Below are experts of layer 2 (counted from 0) of a mixture-of-experts language model. Rows are named router (the router's row for the expert), gate (a neuron's input weights, with its number), up (a neuron's input weights, with its number) and show model dimensions 0-95. Each number is 500 + 40 x the weight over its row's rms, rounded and kept within 0 to 999. Numbers have three digits each.
Before each expert's rows: "gets" lists some tokens that make up at least twice as much of what it gets as of all text; "mostly gets" lists some tokens that are sent to it at least half of the time. This comes from a sample of Wikipedia text that the model never trained on. Tokens count by the router's weight.

# expert 3
gets: ".", " |", ")", "|", " |  |", ";"
mostly gets: " |  |", ").", ") |", " =", "s.", ";"
router:540464485504572545507478498453536592471552572525491476515498459524479494465485515484460637549402458415464531516411463535504495448529538502492457509532458500514470539530497526412493504508431541504548496508450508454480513523489480462459525486544518472537432498461505453520472477530473438480
gate19:444536577500444493515468499468499515529567522525536494502511424549542574472445492547489417519465478429464510482543542392561478465557559475463505450518460450454566463547484508480492467561497549525459490495503502518530489492463534444528490553517482455583526475455465512440506445517548520525
up19:442490490477429500587477513467525494511540487408507488508538503545515549517414519515464395505448441476521466498495558422536428522462525518471428489542441457528522455555507462502576531502479544508482526510480560492502483581427546439510503525490447491538510474514495547472501467511492548435
gate20:549477512478530486556409535423471576421535548471560499503581482485497487490465517556482568571454506505464510537473557466473554488499424521484404494514426494470528514540512549521498527526509501517482527442444476441452496532496536449461470469532494465470475490578534492495466532426530474464
up20:559551558548493466504464578509549452494464502495477547548482468485423448471520513445488581514486462493562500506496510518544436616497510475453460529481499538478491549483568471466538488551514441484445519456468514461473478500535482492460436515507471447543536435602559461535494543494481555515
gate21:498513465507518459555536528537474478531476482485516572492426478538511478501466502569486501498492517503551475505525498503531523558594408454450559532500484489505507449507494432469418492486508507504522445470486490466445486478522618495566387499437458586505516569460448515526481461522468525532
up21:507526572498493472467523539525558493516513391552472455557503401522565593517556523521468488525443474495502516527470427522530500492492483499531519550490443457550465475523488531394491482507458445518540512537469493450527488521501489512439543534617442498432469524492501489505491451467481500451
gate22:482474493459574492547493471509478551496551453493567538440475425540503562484514520489505556528543453527452474503492550491551491518527535566490448480562487441524544471422465506430502448498558552438457502492511484528631496518465521452516512450515536464444443533435525489532457451494477503476
up22:558494541546507531507492471428533410521563530500458496554509504461576460472528513516485503473495461465546476563508489550498477582530546421512467488494472475596473425472468420564468531477501527524463460525524415501520487489549521493472422499538425479547494464479533522524528559444511539483
gate23:476549477506417517467484468557546408504544492504489459519454507531512520504491469462564415495505537540496448480584485512495461506537530528523609494437477459466484502453476475464454467430538588566442474545524460518567508512482491492523435452468460547445502519486451494473544507510533440538
up23:502567546505418511494522502492526491559488520447428510486476460561418452466526444469515467460547508556507476533563497486499500559540454479552533492470497462511505491473514472530542542404480526478443419469542559514500536438453488567593458547493558511482526505503479558485478484573477446538
gate24:469504512491485477467563442511465513464504497551500521460554502496483504458434382472513537497499540481525467464493450494464423542488426472459552529477445534527502444445462503526566541520484428484499438493448420455427423395442509479512506452487489500428525470504516514500480464542492528525
up24:469466502507515469497468500502506459556437508495567551464531511536508562597485508524478486426549510459549535453560524528420564475511472536470532554430589546512514553516470456545475487517498469544453549537530540475550589485493451562529474530497458522502548584494566535476511496502512463469
gate25:504477487480466530501508483505441517517596522519482540507509598475416529442523481495478457493486449447545606493516468481505526467536509543459495573460530480434459517472462456519500555546485515500574518519464427471538523442438507448491470576567485435444482591496505466529495512516490544501
up25:516527525476552493527456542539481498455479454509579469542473483548503507458514559508460455532549481535518462497521528593459494537518507458490453462497479524546548551504529584443513497473599443493449491496567580446470446509452494575435455447470497518476563461440550519445476501501510454516
gate26:487491537435571458450506534493518518472475469556586563506485441455570501449460477537571534443473495474501523543528474578542487459536539482463508501567536476534495540533473423511474452492553514578434515529520549496509445569551448496504475524453513502491552526493498603506516487498561534478
up26:465546483503595470531492490484564537467523461490446481408508496522517513497553551542498495500507529487476415563461473482471430548522486452478499457451442432525534450507498506506558500469451495533549464529490469468453461469516456484471466546437438547406531525524446419491458565463469465525
gate27:448464549454494492455568526526457519431487571470491425504445565370542513431531553458536511481479513490546467427453499544465510432546496459450516547457468460515482560495501540512495504468454508515533433486484556498514440508593503490534485473523516466484489496477505534536552444488542488469
up27:544549496487502503480481525513528524525554504519386465524503525411497491434528489437557537540439500494502527457474514488535443530552552507510530544484419496517404416432556505531484513517548570527554478515514533488522482508539520434546493508573529430535503513535492511529485539431562527528
gate28:498527569500453540478525485498521524564478470500520543477526549482583525536507498556456511486538479476529472487500449446510501472512493489523441539532537554539504564583472513434544503407439490494532446519482615513539509547541492599502523606471572473520535460483527520463510527493445501511
up28:492472491573579521527463441542562549529576483473485474443540532477525553487525489463518553494436465511480422529512521479519537566486493482493450557560536475575510449547469510490569525488570541468587495580544519486467494501543537521490530483456529472488519572466532495524452540432541518538
gate29:554498502470468474496555517467534523520487566523469407510571565502529416511476483425536546474432582475542484436477462478530521496444504516474531500521518471514438560556545519495477551480436492466591503425528536506512534473565444499504509552502529565562476468537457494476451547495465520492
up29:510524538542491567446485487557484460559420410430468560545429457439474508492548440584495474525608472479468444452526515522518500465534477464492521481490514491523513504488486499548533489502523480519501452563486452501524493481479485507528496465508540397442525438479579518516563502557457514510
gate30:434446490457493482494500563497529515495449515511529528445549468547568527490466485456524455515491530468453481471465446474534559458483543523550519505570507611420496490529604548495494518497438511500554487464463481558483466551567518456550512606482529547518503520486470475517412481525488481510
up30:534559545478463459436517422519506433499437476430541497532493442445479473526518461494448523542543594467511447488522544430496511489483499522490503522492531515552558480484475455527569542503423533441492477528482545522460531416451524612466527484489572529436482502527511511541477521542532483500
gate31:484537414493487425454518562503472512516459490436408504498513480472491510427492499532436501484515539421552526512519515489512488524562519537450519539495553569525493434519557487457468454562513466459447516511557535518557496481554428521571502506441587449551528542465460522539545480486490466514
up31:456517444488460484495480484497513585475475530482407468454508512499472514483500495515451507491534474429564540562472480398522466467561513530504555515490479551477510537474440445533465561545551493474488492475471517473548491506437462480520525545508574511469458518508519479531606481553409424564
gate32:501444490448553486503472509524516518463534556503483489478428581475514453465551436493520494513482506542524509475496496556480415575477569513475501511421499420487524565394433430499535448498453426525510472496496531545470471533520545454490487445556459501563526529466515466498497506537417522498
up32:481458495484521561565439530469591444512536515453525385477520513477529478500548498495491466516512468565437526438465507566447494553488546474520464444487458490541467490461481484467519466469498487508450490531552493518438481520564585475467487487457492480503483522544491459581461599432498494438
gate33:551484458522489460537522506430513503474495536467436544502465464514513545498498532554462504584474574558506459491479572432504531542599494519533529455554541459489522467468518561573482547545501435425496468517495555454551511459469518585511494437436502470550444539486510530472520506448535484495
up33:562493530445558554521550504452489544515471494487445463395447499464480476498485517525505553528490537446444508478501505547487551486469492540534632470544514519520470521440448532473497531523511507444545538435538454556501504538531511530459413502591486478453525548523506433467463542475511464526
gate34:502494492499490475532511440530549582453496584469443521528520493484535484525431506505551512563510600472467525393486433451541512423461525485481489480581533535514496509473557466421490457525439474477489486445525532511444498520523441498557493549481494486563499527491449461525490573483450505452
up34:421524532449461407509519553479585508569478469516493438500539538541464536478488487442540497491511546514504508517503455435609475527533497488513521550495467569466497495497539450555464543458496459551480449471447513507484443452514407498496488450512476461558573480518500465474472557475506528427
gate35:518547515452541448438463537535479462492582429467549482435529554460479490509465459479499534455571551546487448473493497509484475486506500480471452525455469546481454490457529505480455462417502542544477507497474510506536430536486517349531517547477467527545507508544518537501488478567581450471
up35:511491536449464410542513518494498469482474478552457541594499472511504486532581467530530530531509449474521543516495569499604522465561444516530518496497470511561467511498532503585557516573556478525529469443550516472455510511578505524467532432456476566534512514496544514509578510573539513502
gate36:494442569456541510474451494458445493430479513494544443484513488470463513489485484485456533492542548409434518516481510474471504532453533506496582478563519494424453508554486471535485540512450483504531450472356438533451502494521541518520516506551482432497513476420513501529583519485495558533
up36:595568524535510504494481449558586473507536444560522589530532458516412498534465497437501504461459475521563550466491481536523558496429519537510552496502493509591552491474468501513528526487498510499505484554529505496545532539498490439430515436547471519486453542395449496535459526504496522473
gate37:501513526425478447551501514535513506496573517516521479556555499543575540511487479538507394505515500487532486474568506409471501492518496422459506477460474516450436450511481444547501510439522516544485517465528495453473501462469575497561506487465416532519488374444462466456491457485515455518
up37:449491487476519548522502456478512469559555448466489527538528524599513477468489513479509522457525510488483429563514402536486445509531489432497446494491405515514490517505471466519524488553529507423459506531483491475502563573505413525497481497552443520550568519537486544483557507489413515408
gate38:498543405478537541435484481495513521483528536535458483561466544471561479535473481507464456440480452441530494538525523507427441471572402452541477459514449446471475513471514533420466426476540537473583502515483518529512510488499532439474506485566483455516429475519459449495580478509491499535
up38:523438466444579522482408555475479529513486507560582475471453544478476516433526508441461494494463473447504503589495502559478464494460467443468513489497481505495510481486537506476456494536520541493538501466442553554436462472464547433380488454517460477449480496522512455481547459421484507533
gate39:458470491473558545455476463488498515461594510512435484486555453576480504492543476461468487505502554397433548542548459525439488500487526460494524532513498446450445481504487505509513545478430541545548484608518516565534542515487511522540533561502496452493536496420457484423455508517478547472
up39:539473516524554540543447501484551505484520484577511536484529496474533517451500496442472561531488490494475537555478521598486482575520483465567413530511483442486483495524452565442460474505520566516555562456516534496485527517467548508440468496513486467554540546495531481483394549483540542399
gate40:459435518496552505490477507416477595517489582562438470501496503481531515485502471630501485496450446531476494499523530517550493561538511514513534518453479423542495498495584500433531449539502504542459519495464440476518433553449522500478435478546461555476445505449512454495510558476468473499
up40:536535545478547443498565550426592501539547533534558488501514477517516449507443496551531474532450526556475460497476458488536538544531468510570542467508419416561503462487524482499476529467471590552532516485499475484502487549512511496525463401502445509497479561527523485512538474521464411448
gate41:545495533456549468503514455482579466391493518493481533591482478456469516459505484444478496568549417555457541534421573570564565483505478517502529455470443468513560468476505456540487445487560462509534522494501493471482513574481539476428512488462461484527483509539499467537470470490487439490
up41:478512580459437463499564548485528514529448491531430506554474488458507475524467499485566489508485495487499533472512470491533511509424470491494470550436478532527435579486556531547482454564502522558588574473467500481541538540536442552505546468423545567505486531594514541477523564490496491534

# expert 7
gets: "\n", "\n\n", "th", "M", "ol", "K"
mostly gets: " pl", "- L", " Bl", "- D", " (B", " Pl"
router:587475425554472492526485484429581535448506525506532518549505504485453511515433494550484581583546468456501498525474469530498472531462410510480538508482517510540469463527417460457475510471508487529590520439439500438542513432534444546506554511544495526557526491496527527471495517563457512510
gate7:539534465439514448456489474480442508504514519450445493509463509541487436500511507448439494503552464469468524547484431455493500530449486441579489515494486460586416535508500505505482499532491517589536558482538459559522481535492475581564501521467529530514476490550516510397478463552472492607
up7:520541448462433507512487515522524493524531531512414603516556521496459471519441520493429487515528428470563530486494524435495463508478574439552517501520499498572528564555493547480462506524457513516467475489471548490465531504470566562525526552576512488544468535447562528418481471427500525466
gate8:462481450557485458535496447481506551507496423489488501550553482437498476513513457559509490598499553472518507524512425457526513498452493526460496484497578498574497443570474481579573489527556431547455532511490505478512519456444480469515477499533548489430413469499467535521473478566454478569
up8:576536569512465499502518547501471540533532525442516490555478473490552574528507490513527540568455527432519469537496412520481487453518580532455451505456471478520540518475449580455499477520507473573455522534494471510433508497463545450527537461521438444587491463498497483427530526529467453434
gate9:462514400490534501501476413544445512464464508471548490518569480469500508551518469511457512483432555575555506465518500524527477481505462518461468497471451497518580448472417552536473462525479500509556515463511600500471517438633522523521533520463466528546495458455433548477502500496505488502
up9:495477440553462483398474541508504513505521520491431499467464587562510509444493570493538469494511515446474471563486524498461487495437513469482513446511443450471501496441506489511458378592505434508500488585493514485539550466434543534463510543482458500542556530496482454468517568520505489540
gate10:550498542518525485469475493546607530503552564448467457549485441513501502513555486457496478598491468512595506462484487563444496506502487530478500407486461446554514481487486474529475483501493495483437500473479513501562544510475452500508486464518461404484603474434508426452492515486530572497
up10:487499465426513464496537514464420467527506442463503559459454498409541407505527476491475506435475578512497480505547478455518604447514530511497481544495498570517475503506526541507515547555458449557477535483522472500373469478528549478447458522451487495492518526549534533534506489515437448489
gate11:541495468560475489503485478491545499491463475477526470559406441577492465531499541561471528567553487581482481478489547458424509496510430518432543522455461492529489430565449510475552499499539490504544458457469553562485516491566473596488494521547484493468570495523546511443462502543446501512
up11:510433498526490478546478527501567521506558531524504394473467496508500447525524529529427477515525468436549519507500452492462574500539435511509512473453434491515492521516508582522474469466513589476509412476487494441501570604476455497572500511489519486586542501491514551490455477457535457450
gate12:490552460473504499549506551468524504456499456518565473596484404496483565541492486465493551520501519537430501572499454533512439441495482433521575495441483510529500440556508516486468456490460553544495544454539478452501518488509558550451476481422458545553494460558503458493489570538541475550
up12:436498442510473543502467575450529455463445507532523461548524478536467522474499487427493524530569528499540518539517500508550539478477474442450565518574516459419423545545478534489543458455501531555497527394457454509560518527513449490494471554549533562457471451487525468457489507538444507466
gate13:526510460580444451471485495527534532476473530539479464482432449524498514485528489522556517485462475488498542511470520452465464494488544526616526456507536476482579516538515503426463558516545453517478519501447568554519459439444597510442503506550531436545549429473548509506509473522427460521
up13:493517510537524474501469477461433471481564526496558482444509493444558526501514488398501460450493532559465498497488436513470505487552515528383468472511501420543424540497487494540527453496466536500490474459526547528471506583552494487531484431488455517491574476464447534414533509547488432450
gate14:583516478560560474529518460516464468467449535494484519455425476538474494492497471472544540545509460466560538499486449474457489536506519558488528495518533421435509532490486470576510491500587509457556452452575416509489518460504436495498478498465476589535402492520513522488437509450454447499
up14:525514520509590535496484543481599440527489599618453536493444475516510536516501503463510481426482493527515507490509451563509545495515531511478475478414547533440473524401511516488427485468515470488500589462517502500517500506476531541497523507455480528575559522548539457532465502453525538514
gate15:512563469499471475560432485503506457582511531559436538439517497497534455442456508449550488527480521510511425473535519416558480539443472455539489539522523502475490419480452456474507436495542500490437452485519550477514564525478540512429530461498453559529433518437500548559518533491488533550
up15:472549479529532497497533500473461482501532494458590512541472492508474524550463525510511554446519571527477479504462532454511580482528529561521481506538552498459510521441504530473495420503517491464469574541446562475568397506512445561548525548448536505535586507562544479481467506461471417548
gate16:526487509554556470584483465524427527471498472562518501496498598494498549521505469505460480498546470496472486496446548393518514530513566456545468560500457502493557554506511554468509586503513472538549512445463487397460538480487493550473502490469497503496390496467466543534493495542526465428
up16:517518539550580537554523505486517570467461511482455541538434491602518514528547547559454469474506453482482500493515504509470403505559451469408520497443501473441451541495472477504525502529508476544512546483520522470505577499482378572499507543502518484492535479493586482438484541512487529529
gate17:553502533411498477459497453479419523521506475539476525441459493491492492538500482450496517477536506455468545491487439405495531530495530555486556548488523522552467529603539529504497560528526520514558459533467482455577524615465477497559508456517464546506481572588511508475494487507479428490
up17:510440439509507488529506476519563525474482491379546555532498520511461455506496515552469522533566478443475548526476488513487506535465491574478567502400498468530563464520494443404456502477531581476535487447468545453502487510411431501479538466537472517527496416533505508461483489481526458515
gate18:637491472571481581509498529466473467493513518542422456549517460500442514443470488479481506611511497504413570511479525455510547522503476471506532484527441466523503483481485505524494556530486498455479458433488496506508436515507511482484471517549431480474555503482586492434550548509446543535
up18:497486512550530509451496502477533471509511541474461470516561490431525502444553501465449507580514445445520450462532486556461511502496487545403516570434509425466388502519498528511506394513508507518479499502539564548476481541476464514528566511489496457500578488469475469490518510491462611477
gate19:526448532462501515515504544497503523514507484525562527568539431550528531469485501466515545496545437529513525537510464474468504538438435570508517480532499501463555386431445441508489565544472474437486444573481564555462452452541567507508453509517486536505490561477490488452446561494498562482
up19:533516524490467442493490536529466468518450480459477509483379534509426481416450500541523534499515506523471507505467461576450516494547533458548491509474509521513450525475492520466435565519482470506448535516511531459496476491441435521517465551473534496570508540634507506451481516459596437477
gate20:525490494522535507555522455451523445495519572554466562523481455489489552519427475511517494551527464504476563570550473527527493506500456543431531547495469529490477603508480578430481501476502574503533501433529515466525584482530519445515548451494502546509450475538456504486555548583487523432
up20:511543494500443491583468503495460552553410490457479463514529523527445432531565475481493489472525484566516536477488383431490482533499505434476490412464507454453482498493515557556418477485451473512469523426471496546467508472458420545546469540462537464532504483475464458491473497524492449525
gate21:464483467503469543418484518540539458489510510578499516484555502489527498479516465477505519517539509431547488448474544466538479503470494513579548553541562563395497420556475487454469544485507497471486489479482478555560521547471531520521569518554528469523549566523486569537518440546396496469
up21:527552544469508521476480452519509466484506509484521493487599545454559444523419477349557508532510512461510450456491551508515455485485507488432490520494441541481497507501469452526458451453485453436516536489498468461487525461466561566458512469453481503522458530511499572467437582450481518534
gate22:497482469504479512540499534474472479472491556503510512529530515485421534539532438481528515527367548501547461470475514489491475491409429562566523512552526635477456526472522528525512500540513466539486518468439503463514436485547492471480482470565438518435580512533492500475518491550475560498
up22:496551524446495512500487475511504523481496462525505462594562535510497575504575444549431445502508463542474534492491490516513524493542473517537418536495480463507555494514510484487395490508560626525530461487525458480487449507548464520407515547504531491442574561521496528496504535479530489418
gate23:523517506466464463489500450477481565521481497439550552463462493549494494505506504514462531603518477491462530425480493418525472535493475478522508509483475497528479503438478475493470448533419458525491563462453579424518503504388582568496483564509501583528473419520531515521510477476466443525
up23:434578498465583520467475496446513508472469514438502519420519475484487515522515497488477415437525520464437389487503466481500512491499498507443483592466471507469400540478521533492425467448511577502512552490479457501536502563480525525505532479442543501555453456548469493472537488466440523535
gate24:500467456534535523536519487475532529463502530565584384570432490464489518443515488495543527582496540442474500479514492511446563500399502563449530460532528481533432531474535501567467495514511515506555481512491529476451500485537414486527492487450501492511503486532449470506509469576436569544
up24:499480469531455503504475503488458540485427516463492513563479518466487461484473468516529501506396473442464575492450563429512548493436526485452494530521444552526522432490507538550506447462488436421518438544429531588475431495511420482496554548463488510522545479507545555554484488493522493534
gate25:478484442454484489560508521474553503441487571524515490573501537508479493539435398592484467534541505533507532552577513451539516490477469538423522474503489523485478528517489489557532530454521506489543506470454497436555457447521436486468448517526502558528461448555376501507563479510489499514
up25:500479472555469546585519461461527512452532568492531452471497573532409554444465499473538459533542516573472465459527502507466517454429474565535515541488488523394521530458451479470552473468535476504501484464460463456494456479527428536506529583483552558479472475502461533466527479564515528488
gate26:501521483539468502510500567505474491514453452529495530559463448451503566422512471434542528492490523524469550487544508553435501440476504434517556469551501606482462537496505426453513551470548514534539579500544493513558495545451502492439477530562544484480386498558509502531463486499470472540
up26:480504541486527516468485463519518520429555513577509474466487471492482483489486592459500581540515483504572557458470469436507524452527471496432467445542428477555476507438469477534469465523507474448537442473523616535540533527491498521456525550463549466458503401513513532467476462463505462447
gate27:488560493462479537584490497529499468504460517531456522456468533464518538468464511442488552473479497485516511497455476550578458474466493550554518478517511560521612488496470409490481498482477475517441541506470477504590430503456495488414393487484489496597456559533477505478518497478549442487
up27:461454485481507417520507478440559535506464491506557467528442582520510529480491506575527541489457481489504481527481535539522520618480488448471512484510519415537575440475451499473488465529474479473498598495500486499478518444509576429488514426448565494514514423506501510471435511494457557479
gate28:558438546484496593537478544496495508452577509531417539509454519477544509498453485490505465442507492441478495448495573507489466509479520453463522500528492486445538469464506434493526507451447483563485466537469501495523454446470587488498509492525426463537529492391478543554511436460551528580
up28:507468493502520432545544540517531524466448459510517563505482436525429523506495520556486516485497451562563472521484559480482450509417488584475534476513575506523497490557548502518513472560529512389401482470452473534439466452465455528476577534488562498535493462545506504526481435514476515475
gate29:492486503462478477506448553492593544534459473563595473558553508510410478560503520521520486560513450558516542533505508571524531495479486520465431511538417522554514495431495534474493574461497509522506511521519560512452533468487469567439493531506437528533436491498476565481459485461450496437
up29:493457489474511505532481518532508516552490480477458471498428555528499444535590474462517476558455507494499459551577528511487596482514553480511479487472530509497555523506462493553565449510572465449486434539539540537513477469484552553494522538519546515542499401559521467549477472412525458587

# expert 6
gets: " | ", " ", "–", "| ", "-", ", "
mostly gets: "| ", "–", " | ", ", ", ": ", "; "
router:549486459476488512545494532466480543457428449473542563489533499539533474528440537558527543458572502532466471509462505458531476484532502460529462439488482493506544508538475458469470527498437426486501419455372535492488492426472517491540526487535549419499496514442523429487534417517450463506
gate22:463464495453502503420454491495500428521449494458506585495486503514462493446551476500508504525493511477527463454493523461479508436501431427473441499483462497484527521568508493493504489512458458533493531490503494500589570501480506478448567539433429409504376555527540512479574467504487427517
up22:480548490507532463542488498511565497426436501463589536601487501546505491483528459458452533541524488442432455495462535497521401519584458481385477494507468525502548468575509547524496529514491470473499529521538538496529499482532460542432531545475517470497471455472507520437478424523522488458
gate23:508471528436507496522491487475543461440471443485499512469489456463551447561455498483486542489519505513459515526553485466517523548574516546501448541461500490531524509514497493422463491418509478485521460486495497567411376547441506409532388518484516543549550420505513502490543520480503475529
up23:586505482535489552534495525506510490550486515510475509526527431513558433529487534395473484505469457453510510513503538488483452471444512452439541426494554493571525544395515448604509459520516521488598488477512549523527518531484462520444474563533457495473441503485518512478449499464550502451
gate24:554483459448548507537476480452506523498526491514455459407469563478502501464488534476559491517499463507539484470498509537564448542631454433520508482544548538505453513460507490484479454502457548538433514496499443552474481562530499544431522471540506444468420504467476498548458557502542570558
up24:472572467499423532491494513512500444519508486509564498518516448473462520526490501437479513475487469487522501567426477388506506485482570511390493432416515485498524547532483472506483544512568488446473397545503524448553499440461518484549449504492474510478554513475511426489546507532534527440
gate25:485528524424469457521589492497486474502527497509506520514479431516571558543420455530529570499481503512456452521439451486566453490476484487580405485447495443470446506532518460481469437514449514557538521454436490479480446495520476489571411537495527474524485521547456469526453453510512469465
up25:553545514522493513520521536564466491492496482528512527538541447417426460501528491425487515541494519491461490434506552578537541482466561465450517446576540517506549536495546510580612490473472512502536525521459523479508529487477465469374565516490471522501484431446510548519529520454483489492
gate26:558427502481559485476509596476521537519458465550527513485537541551478487440543514494471533477551427445540514539544487522514542420518435445497526451512527474483586537532533489527495543454453498546571443497484518466559553462505422583493550503471483497530482420465532551510503512463519523487
up26:534428505467547474537519572512467501551488469556512502464548524501512498469505525519451485479571422457543554520501477506503571442556505433541527480520511528496544575506469564511595595469469508536531531533483511468526533464482466552518542460418545556522470432425545513494451492505529504470
gate27:454527483576511441524516465538496573456470481457522536519487548506404500441500487488527527450529484548512459469465524512558504513525536505528458526472422519553575469495501513517487498512518482570477513465544440385456480457470543486521515451481513458506548563502462485443550474579394474519
up27:449447528440501536542474561519494498573526526512495446396505479488556448479485501536464494528509511442478564538507424498499516495459516494458576508481537533461515507463444463530521512516516511479486523504491519559579521510544452530411488439513565524500533392448567532507453531453581501507
gate28:440488524515479488520488452500566436499537494619561479489461509506492517500442436488490479477478524539463485539472469501572475512520501501548496548499446499551556476485451478533421531479510491556513535413485439511482449522556552501496552414564471516468488539559424479498472502584506506421
up28:513484468512553509504506510479475546589496505485481520457562433553453438527491539464438481485519545568459506486572477597465556511471481528501523508552535457497557477587507496492554473541452539454516536497532452545534488509510499520507500603435475529456379454490514461510536522467528517475
gate29:559484477459473542557514488423410570499538482509503509552494443494559490540449481530519558490485504457492478550464472434480430419427501437405421474501476427497528532475467550536526503483437504528528504530504479483477515457482516558499478508494467444519457513478467473469538538482466601521
up29:476436488475460466529514466438490589530448502490461462509480466460555442515493492609514541589501468430562488488462454480551468470519496530453472465520559489531425520477493556465492463556426546571497563531496544533532459483579452519473502503481530560537516444471466494493543511483478509476
gate30:540468471505539559463496557526538537538471539528511472518586497484469508481525562497451500516568446547439574496505494531420541537526485490476514406523488536453488543587546463469523490523529544531424548491476477454493465479475483556516520570443435473556488404480460503526569502509511506472
up30:521485490499541548448522575494562517499487511536502517530556518443439482475552523474482502541566502533430552504517514513485533516548487482497546354557478527473472549535592500466540515490463499515418484460469536459506529448551545531485551588456478447551534459499496552511540483519473545470
gate31:581515528531500461431478461483560479481534499500429540526434501493512510430445469436484452486474555504528478488471596517492430503517506443450486450529489510503508538515623507477488515533586528525526500484548458468514569563522503500497575487482425525529490506476531535505429475488454434462
up31:574465472544525506457480550542489553468441478487551524518445486488504522527450525516466519471541544521464440502478511467457485519495560472559480559512532515497497598469495477507502556487518457571503561496449518514559520501581449482508536457525582454506471482470479571480553392489434415502
gate32:556488487479454450547537512546463502533479477523477499559471499552572476464530493547529474444545481470443450466517524474613502508557545470540446546469477484468458463502500494468453483509501450496481431519453514565456460552455542559457455494542545432432448524531471501509505561490548592470
up32:441510461491440496525481481591511466450562495521489480488493535464465564468470467553504506603541489472529485520533522489519455451482523484471494499468527553565496581459476531549582577443526491507562497497470557470532500460529483495474531473486579511601536515468474527449447500578491467438
gate33:506488385475503453520491472499503504453479505546513531473508467490512560552509453459477484501474574508519460506491491451506460517399519536445504462502503527484563588437515551599485550557450452509464486588580508491520486531426478507489497478468530556435472589523492553517510505503515524462
up33:475519530611514523552508448502539485470530500530550497545396504465452543421510547488528521489462494528529526546432498552453503450478503503571486520543554525461537523492498544458522546485501563522461539500521491489507557626524471431471470530550536496499500429465589465532510514504485501542
gate34:573528539457542503484471432521468472508452547559547554491457540478460498576539442461476471482476511527475502445455534444483482436556494526558478496488507487532479559491542534511505544444536567569568513455485518496601539583525563521485535513524425495474502505537466502487506543562434494537
up34:479460474546448467513506487468517518515543431453469475494446483530444526575509488505489586498497554480546474487547501576526478536458463574524521471508553490459565462523482504425493470543505491409409517544496482500477499544484469449537384482441502563510444546503498557501485561465513545518
gate35:498514556500521508503509485564465554556487499587486520452539478423553458453495465530524608519549513488580481528511484529581501498586484467493469453475458451544564538503500488526483460415485443547551435502510477491506506518485547471481461477457562529473552496468493513459463532460526538412
up35:507498520580564546489474501534503473421467509477473494508486473488409485459512521528526457473503561511531461508541588517446479451504537448603506534453468498472421577509512456436545478381508514523545479501478483480522578488509520495517533486463518468484521535516544533513494452446417540474
gate36:453513484470521574563424462492551446478546478520518433506426463579458588522567485538531499510471621549478496459496469522429464556484442492480512507499490480510514509523490487462486509457564410483418542520508544486546497481457531465499517517544487421437538493500523461522508497469504494482
up36:492499519513530525547494477465520519534563541471468530485515437554547574412518503570526492519471474428453511517481432495513532572507486471535523484562513518537450521457496529545568576519456545460479509483467520473467540406459511508501494513428500520476431497514471573446470473442562594494
gate37:446512472479493483554480455493470496526480551521528441523476557488487546515471500540504565513499449604531566458509489476515527504594465546463507467480488468492566469549509493492393553499544529492539554525545441482497528461525522551454533556531465525541471612464535493455469477555422506476
up37:485455526453548525507502504499484535457517480519492504476494566526501560548508473536449462495444516450424454498456531466466513492441536471429533412477520455487524525486407479391509422550438472460473494541451467443415461505486578493484467511487481479456480501508535459543477488546533560553
gate38:460531467488507525488511500561490504422468461526484522438506532434442534475413544538562573505505465488461483548498530526547524467546494473538435487431470435499532501559420497504526522528503489488500511459453512533416508375494524517512483493495538499439458515509606437510546482480497548486
up38:507435544489502509446496470443532456460481522428505486489532464567478525582578532447469466497528532560499538494450538467515457538590512527476419518538495430429566428593489480443538464541506528430485512490539476477504482507472547481425507589531470498517491478506473462463490483499489512487
gate39:529487502599554499526513542505521465494534435530507465518581501511504478500405513500549562518485442400498446543497575501548490500498467452453474448504433454550499504502453476519526495521555439484449492404460487494546467417494485479501462463510544469448475500524497446512492497547574559522
up39:498527521480509431493514477498482518505491490446549456528468486500460534535465490449519484535501504522521443513493529491544435407550482520371421487517474520504599534552495488507541433526502499493481520552551525481469483524518465514452461539549555491448510468527424531551445557482614542466
gate40:437530501559514506535518430434453492522561461483561494463513502491454543511474466396414468483517539510508519418493576592535461488465517534505513485516515537509487529511519510506474500475550490562524573528565501444499538551542493452533475447528412546536436564507513532551491543527483469489
up40:533539464494472496507489449593509482535585475553467484539550525535502390532499448520474468520406521433557473460530524489554565543527422514467568566464543456510512501474506512563525507489521505466558461553514519485495520516554494512433473497457537580492539489462489493493449520548522480558
gate41:456532435534552487500484453500597493455525529511491529441528500482472573537496454521471527510552537479451505475497479530559497527521462504483511569474521493539493474501423512544456527571559454501463452452475475503545560412486527439497404490535548479504530503509569491377515506452522546516
up41:517522573449447474519504564542444546507503467511513472535547483494453439499454496482466504507500457407555512497514521428466532437507495510462533504482564473504561532501529464520573580415457536484582516548490538548487455557478438538524548515518449503466472464452504486576528511583468517520
gate42:503489484494492524420519464466511520546470505495454534556510564482456440532488521534530523567492452593485597493552578507490529490602514475509537426561485438526492432490463503538472501530521489532407579448513506497524536444504512526527559563488441496502423514519502503468530511482505517546
up42:492503486550450516509483484543432519544465522557541497444468524492571483486466494478437457515594448491503558545538511543506513524514487473558476473505458462534457447517484446432508534468516567446572495451478525504454512488376529462522531473450527505514523505518442513463503543425576495421
gate43:490486575527461499552492450501472423436543508513481503559485444516492545551479486471445542501557531545517515499538454575507490560480486557447550539518523546479533453446406417483406518546524495498531430540479488482470487541510455445547479522451477465507482455531565500463547539534480477449
up43:443426486528474530550449461535439492505554480536509548420478574496508509479456512461456503479502523527409526542517589493510501538507543474477427450464549519574507469475503484544522481434508554536519475469543533486548522496401504533481602527485481525548596451471490520495495486531504513527
gate44:480438447462523452520494577447547506414518480472466520490457504479486537498560475517484480477530558480560485492531540578520469474511461486531537578499502511503505534431486484483428432500433408493526464495485554539578461485552454499587496555558565454532497459461549473518543540487496501525
up44:501510477527469523456543435536514508452527548501486451514516490535398492552520482473481529538506577556561501464479491521578525484460511530418580542552498558474538492514422518467476553518458493487470542509549476565495509538542584443474489531527440514393503493461497493519520439557494535534